From a checkpoint of a small mixture-of-experts model trained on Wikipedia.
Size: width 320, 63.7M parameters.
Experts: 96 experts in each of 14 layers, 64 squared ReLU neurons an expert, 8 picks a token, a softmax router, a shared expert of 128 neurons.
Below are experts of layer 7 (counted from 0) of a mixture-of-experts language model. Rows are named up (a neuron's input weights, with its number) and show model dimensions 160-319. Each number is 500 + 40 x the weight over its row's rms, rounded and kept within 0 to 999. Numbers have three digits each.
Before each expert's rows: a language model's description of what the expert responds to. This comes from a sample of Wikipedia text that the model never trained on.

# expert 16
Description: Spaces, digits and short pieces in sports tables and result listings (Time, Team, 0, 4), plus mid-word pieces like respect-ive-ly, dro-pp-ed.
up0:512512563464520450467537571494516487389494478493523496431469467517456472475419534592524452484442524467543447448468528471551542488482531560456518514507410548442499525487487560536489554487494519431595539500563514482518500472522505524528495539516554455481452510580534461447513464505495544453539511513535561483533550518460400519522511537479473485479497494504493543494548542556568533481488512489461513457544548522475589569515510513440536569543456453390450438499481540539436531556447477
up1:491505486481572419519501569498460440436538508545538480437482502456456481472443497544460485534429506492493440494456438472499469418476516471462508497486431530520518555503491575508531488514482528491496513491524502492440499490553463568611509496436497482420461495493578475510587493557526497473463479475482533507516510492460534430468437532544581482435475534564531506541513514455535460464530547482505518510443529596555522575488507500464580495484491530459503463559431466523466496524478556
up2:539431484463513497467584496523475491500484552507503484437435467428460500431444521552494467375434529510551491437495532489531542453512451461402529509528462508536485560519569531479564502481508543409517478485510523481431476569523487533520490534427536489444437459545513478528473430472475486504565480464509479524505543448477507411527489507490580493472468497500556500497540496468563544516488561538508448484504563539548549536479519499515536478533447439488470480564507546494438499562523540
up3:547467554447536426472525554508470429473503542515460530500478477460484427488470543534491484470531480524526438476472550520510522480490480539436578510490422530524506562461499530549541523531540488456544511478505549476438510506487419493518507534418532477430489521532559432494501468479520506431535480481520520547519519499449527479512418496368511478506466528493516528519488486513514530506525519504506438500499558552537534564454476510464573558552432488439510498547500543515448536535520523
up4:517537492550452450492524562490407465516503504409487488456489483509480511468515507507435503495471433444509506391476538520534571542502431541506493493581450471552470522432489555443513470595481546508528542522476458496578512561541535569483516545486493489436452478515504489486550492524498501531426439477489504551489457479497439518472488436386526524491559592516466492448526477455530586526532517560519440546506522480479544500516440490465536507533469501444524495499479513451507455477550451

# expert 56
Description: Single consonant pieces inside words, such as d in Bo-d-mer, Bo-d-hisattva, pre-d-icting, plus word-initial p, c, S, K and pre.
up0:514479540542558527491544530528449479519568509490402510529474478516462474462445529574544446444454552544492376510456489492529511455469488521466510486502479558459503579568460502469541503480593538454566504444523508494437535534498516496546510570480504492481451440530529520534543478464481536485518491510547576597564483446466495466422403494443521561482436527578539524456482527505482490499548563551524425472501559499404522521508528542462526511517505461498423450549451508501508500507484532
up1:561444501455534506453506575455428466432533535518445458458559463532476465466468575509499427502419464537543470504511509473518524518537486440506451567518482566501603510485518498503504513550483508527503531462510478484519483511570439545559508483421447488441405478538459466541567499497485462493532548523542582485526528530465469466507411462377492551511466555506520514528492503522486482483560492560490490514497554468464512492455411472482599527444421505409427468531417494561540472524512484
up2:482413537513539412530606505491456489469463558456450480489496478476468466492443581495515471445444559522504423509485447460578515499490487573469539506492471523518503542547472541538539539536531513454551509473505570462494581538524452500490493538443566436508448453524511430510507488456455462479495482456492526511529564489513479470558475557433537489475435472496499562544575515461517456506513507540471437521460560527450574541497485506459526494524515421493461485566535514468484527475439475
up3:497478576427557524384532542498552454458471466552505516489479474518480530528485526556458447460516475559480520511528528447528479446521419478527518564510529490516477517420478453554467549466498487519487482542512490576527553485526521525535450519514583451465460494553526431476539481467563544443495522528489472507506519517512489487491479487438525451516545568517512477501463481436603579434525495555472374564525509517564548516520540480483546531525494456541487509524511498498466470592543480
up4:588428528472587532526506455492457549479428479526459484463439487511465494494433487534484444514438540499499506560432483491561504440553499509494604502560439547507539520520501439475454471533530526510469538489528518555454498563526554473554441492474547513555463582558506453558454445491535477466490419505510600483559501427455561435554456534472522578504512500499591484510521564443537536474533511550566515487444511543498519469497512545516576530457537549497471506477475457491466545500457506

# expert 52
Description: Second letter of country codes in tennis and sports tables (G-E-R), and short words and pieces like because, up, over, on, ed.
up0:453500527464508494529525528475516517557494544479539422433510515535533418448424506463581540557416505522561514451574580560489522523451449464543519476450512504496456531442481561522500511554472542491545489486508456500447483534531482564438511452464527434398500568488496534504526520481516540570491505541516562490529541559457490495493416468511614523488518509493522468500451513415522489468428521597570495490451498478558469485500485480483504503526488522453464484591424455516426481468491497
up1:530403500464521482496493509528488507547506554476492530432511492554521467483507461585540509518446549476510524501536472490450558563540477489453552566486535520500492506440468556471510490497527488468531485385570530517529573547500510497527509504530524578504526440539529512470493436504555473490539471487482561481461477561522450545541502498538545508519490502477548499458516483476528475555538462576481403488513478501515539496490430494548489562545578499518488479567381478480462553504519452
up2:514503507505507424479551549582542446472440544492462507535501473474499423487487501529503439443442556513525450483512492430561567486484487537506528537569447547526507556627472535523475538565465522462501472513554581505484505525497503552462539509483500511493470447543511526574508516529448492400574477486535545550534519447497475431544508478491537517452445523443573535490497532486518534476509558547395467561546528530454583472463446500465523550505442491433493485584452533600472555522502504
up3:521493492443478555472488508611459516484433515487521518436453448555498516446456493525479502538508454549473491530482452554508455551516496518463488501480503458558512490432486507541478433583497468481519525489484485505483488562560458535523480575472524457518489438617535499536519491466521468437570436388444516513494570528558553541458471490564552553507562437492505526436515527475496486442504511412459517424473579488540505468498457486518477523459504430540568500489512552432541514478552471
up4:501436510422599565552523491509436435505491456533511468479469490479501491450500499557530409415532518607494448501513502522515529473423531512480536533471525491457489496459456446590450467508487539471557476533555523460457558508536507446421505508497470622489482439508462491425529514472536520510456471452553486549557550467453495453534521502461559458458486531490495540458438463466509591471482524538533432506558515515580486471529391502425548482433537402531464483570520504496522539496495514

# expert 40
Description: Dashes, table bars, commas, periods and ordinals in lists and tables (|---|---|, 19, -th), plus pieces like Gr-and, Ro-ug-e.
up0:547463543520550548499501563487486512464436528537478534476453500514519565408460465456466478519539487477467468485477467491555477555526489572514511459510460486513453500440458611481523536534543473547558453463520449478522497458467509511510528509441478489448530530503532513474457452484547406535479439537492522539439416480461447489545516528538425539502444517599513468521511503507438422526500527558476524594583536528473419566525490538494505546573547529477555532545480487483528492508546609
up1:542466485495522473443524480495553407460462462470494501534480442517429442473507530510448451436462458516571568526620434492472513477453516544469521510525548526477475548484453507500498550512452542492540494445516478472497565495518492554537486526513497546431541435543485439550511471387495428478477415466525446515500504487541573496549538440514483437484437535427514540477500475495545560594475588561509533438508460470528557455472489485527480536486553516438490523547424489434547499476530490
up2:507436567532513420501538579495487501476473546496444464457444444464517475429485551511492401474504453519539490525479433469581506442428472497443549554490420572586454556505464494522545539541482552453539497526498523509507482530554417469477501562456531502430469404528550490484528524499469458475546410477491611540503503476492479446559460536516522553489466498537522560459558490507494566478529496558524430524556555495487537538498457554483519535569477411491462429528535539590480578568498528
up3:482473511494501475441567508536442510466469537495458472460461466454501472521497552538558453485461611606509470526535462439573541476533439504443561537521435540518501556537466563505536507501498566459594455540485494519458510541504512450485487538508526441524512435561538490535458466467432483460534440489493513538516519406499421464527508493475511542472390503538522530403499537505540587481565520594523486539523529592453545490459517512461556503518488436480444465557477569509477469493534521
up4:539501529463462466511505566571462526455483474492548502454554501533462467490528526577410416545468518513465497486485485509478472487520495537453536563512429478557569523526511489516580552470532522468511505531516464430519527492590539453502548562502492445476477489469559471503582481557451469445470520446445494457457456517461420512568531429508563478579488459557478524479574517485568509384584481505507509480466510539471515510500519565459558539517444469513514451490510598560485512469421550

# expert 7
Description: Object pronouns and determiners right after verbs like make, name or give, such as make it, named it, make them, gave You a.
up0:541439518428537446438664503537457470438466468519467549493461435493481454455437466532501443495437522522516532458517467508516490485466528533465482545498495566452500558496476491552571488470473583515496512453531497505537528499508516537467463558469568402487414507519476531548555412488509414452536431509510514500569493490488491490531521539498503545482481496498529558517514499494542434490494507522438507488475537452564526570502566443458582449514459526477474472461477488584457545508507513
up1:547447515476567434522555561508489474441486542526402475557455500459457453468479552516495483494440500506525462546454535490480531504409553512449547473497426541507593584543482579499494474538560539493499483489617569494489510526504545509515475514500543522503470508556550495484498517478443499412513508454500497462537537493432464498488460486418518502442434533445556496462536546469526535497577511572461451505558524551504539521491486486470539518497513420520467490543455465527485503555576453
up2:583472512437587505486591548493465446479464514503449505439436471468469561531461488555480449471432544558542449443480502480502459517485534518432564560571468569518555554574454529484507494479528521486488489467548555535541475567523505476453534543483533510490413496625552485497530529441508484467510505458526557507584522489512444498516546440486463544472470507459556544465573519458463502493537481593507445501458544519512550472535512501483511486563502483492483486547484529520482500473558520
up3:470436498547496506420495490495447510512535471494486508523501545557501464475517590506476488436516523501439454532416456470546559487493477534450495484486458485535470487482589521551476436566503543464475575508531460439473517524509448532462484527503496539505418519476500441510514467456467480426529491553471511534491507456452522564431447449528496575440512488487495562492465475510516489455470547482529551477417531455517496533530483425467436431454428477460446496502477542499554497536515517
up4:468477556488489537473558508469419465499501542502474510482538510475494536502495487586528513482514543511491522533548441577461530469425432552485489555523549486492443503560480490493558534634543526510525458509468517474424505527541543514527487518482562484528534533535505507452506508452439506451513497467499473506518462436488455463473514582450514538520529546600490499461552494534548522523467505490500519497531473498447512507538490524485493436510468467500580438516472539512468498560464451

# expert 43
Description: The piece -ent in twenty and essentially, month names and time words like until, between, during, often in tables.
up0:495471454489520509524547544498532571468459482566455490427457503537473520502400550560489501508544512566472504506469364491529506426511504539463517526532439540495513512487457456538545521604465474567470569519509562498535465576455516530481531540505489421488469515456520509568464445536506537466456444501531474456527502520507449535488446505491536545428466496484428521533532441500565546513408558476491492538500487533474484474447559449491518479489491513484474523559456465537503511512512509
up1:545480541541558516464508490529466579477531454422517480493441507465476501431438605496408548539517535471468543528445501454423458478452536461468576573487472567510481503522538457495500454544455525496533526502508510480508443498564500497526526526468482517470511471529449452512558468407480495601471476491521540583512468453561518483488458527421609527548516555487530472449559469447555441443550449611488486482561526534531498538491479543497594516513500493431527536490459511486554466537513538
up2:430473543498527448513519471535380509493482612522577553475494458429525485524504505532481464463535522454512504445405578555468501456466493492480514532559477502508417492491519475531495512441482487437490471595488578546499443538532507482399544499519483432472484526524507484453537427557489551542517493421619530502506511497440526522540513444468442525446436510473484500501468562525436455504461489594464434552528461558476488480534439575491563529442481480498533498477483587494504526535509478
up3:524471526526517504482545541534456503441482507562465466489460488480416427438444545532480449419476508542547446495485436437484506491446502472422569488506435551490495573519479509513521553561465529480531489519533494542484531480556463511509497511478535501519438480585537497523627450482463451405571471438549516530530481520524448484506514592493520543486407560508488473477501535519514551478507467537482473477475525552511549483458531497459519535538482414477460441567464579509441483591506524
up4:560463558497506412472553500563504456500466476543467541490438477457477440439459504575461455437480472538570465522491525464596523498484493551479573501520467527508462538547447515546575563573529560469557454508570560476523562544493452504431481442504531496412468455551534479518506488466426458471585472476515508508500557518498513447510450526482509521523465539517548539454550489476478537456503538552546469533469489482465513486524446516459557503578456483499434456473485499540497506557471516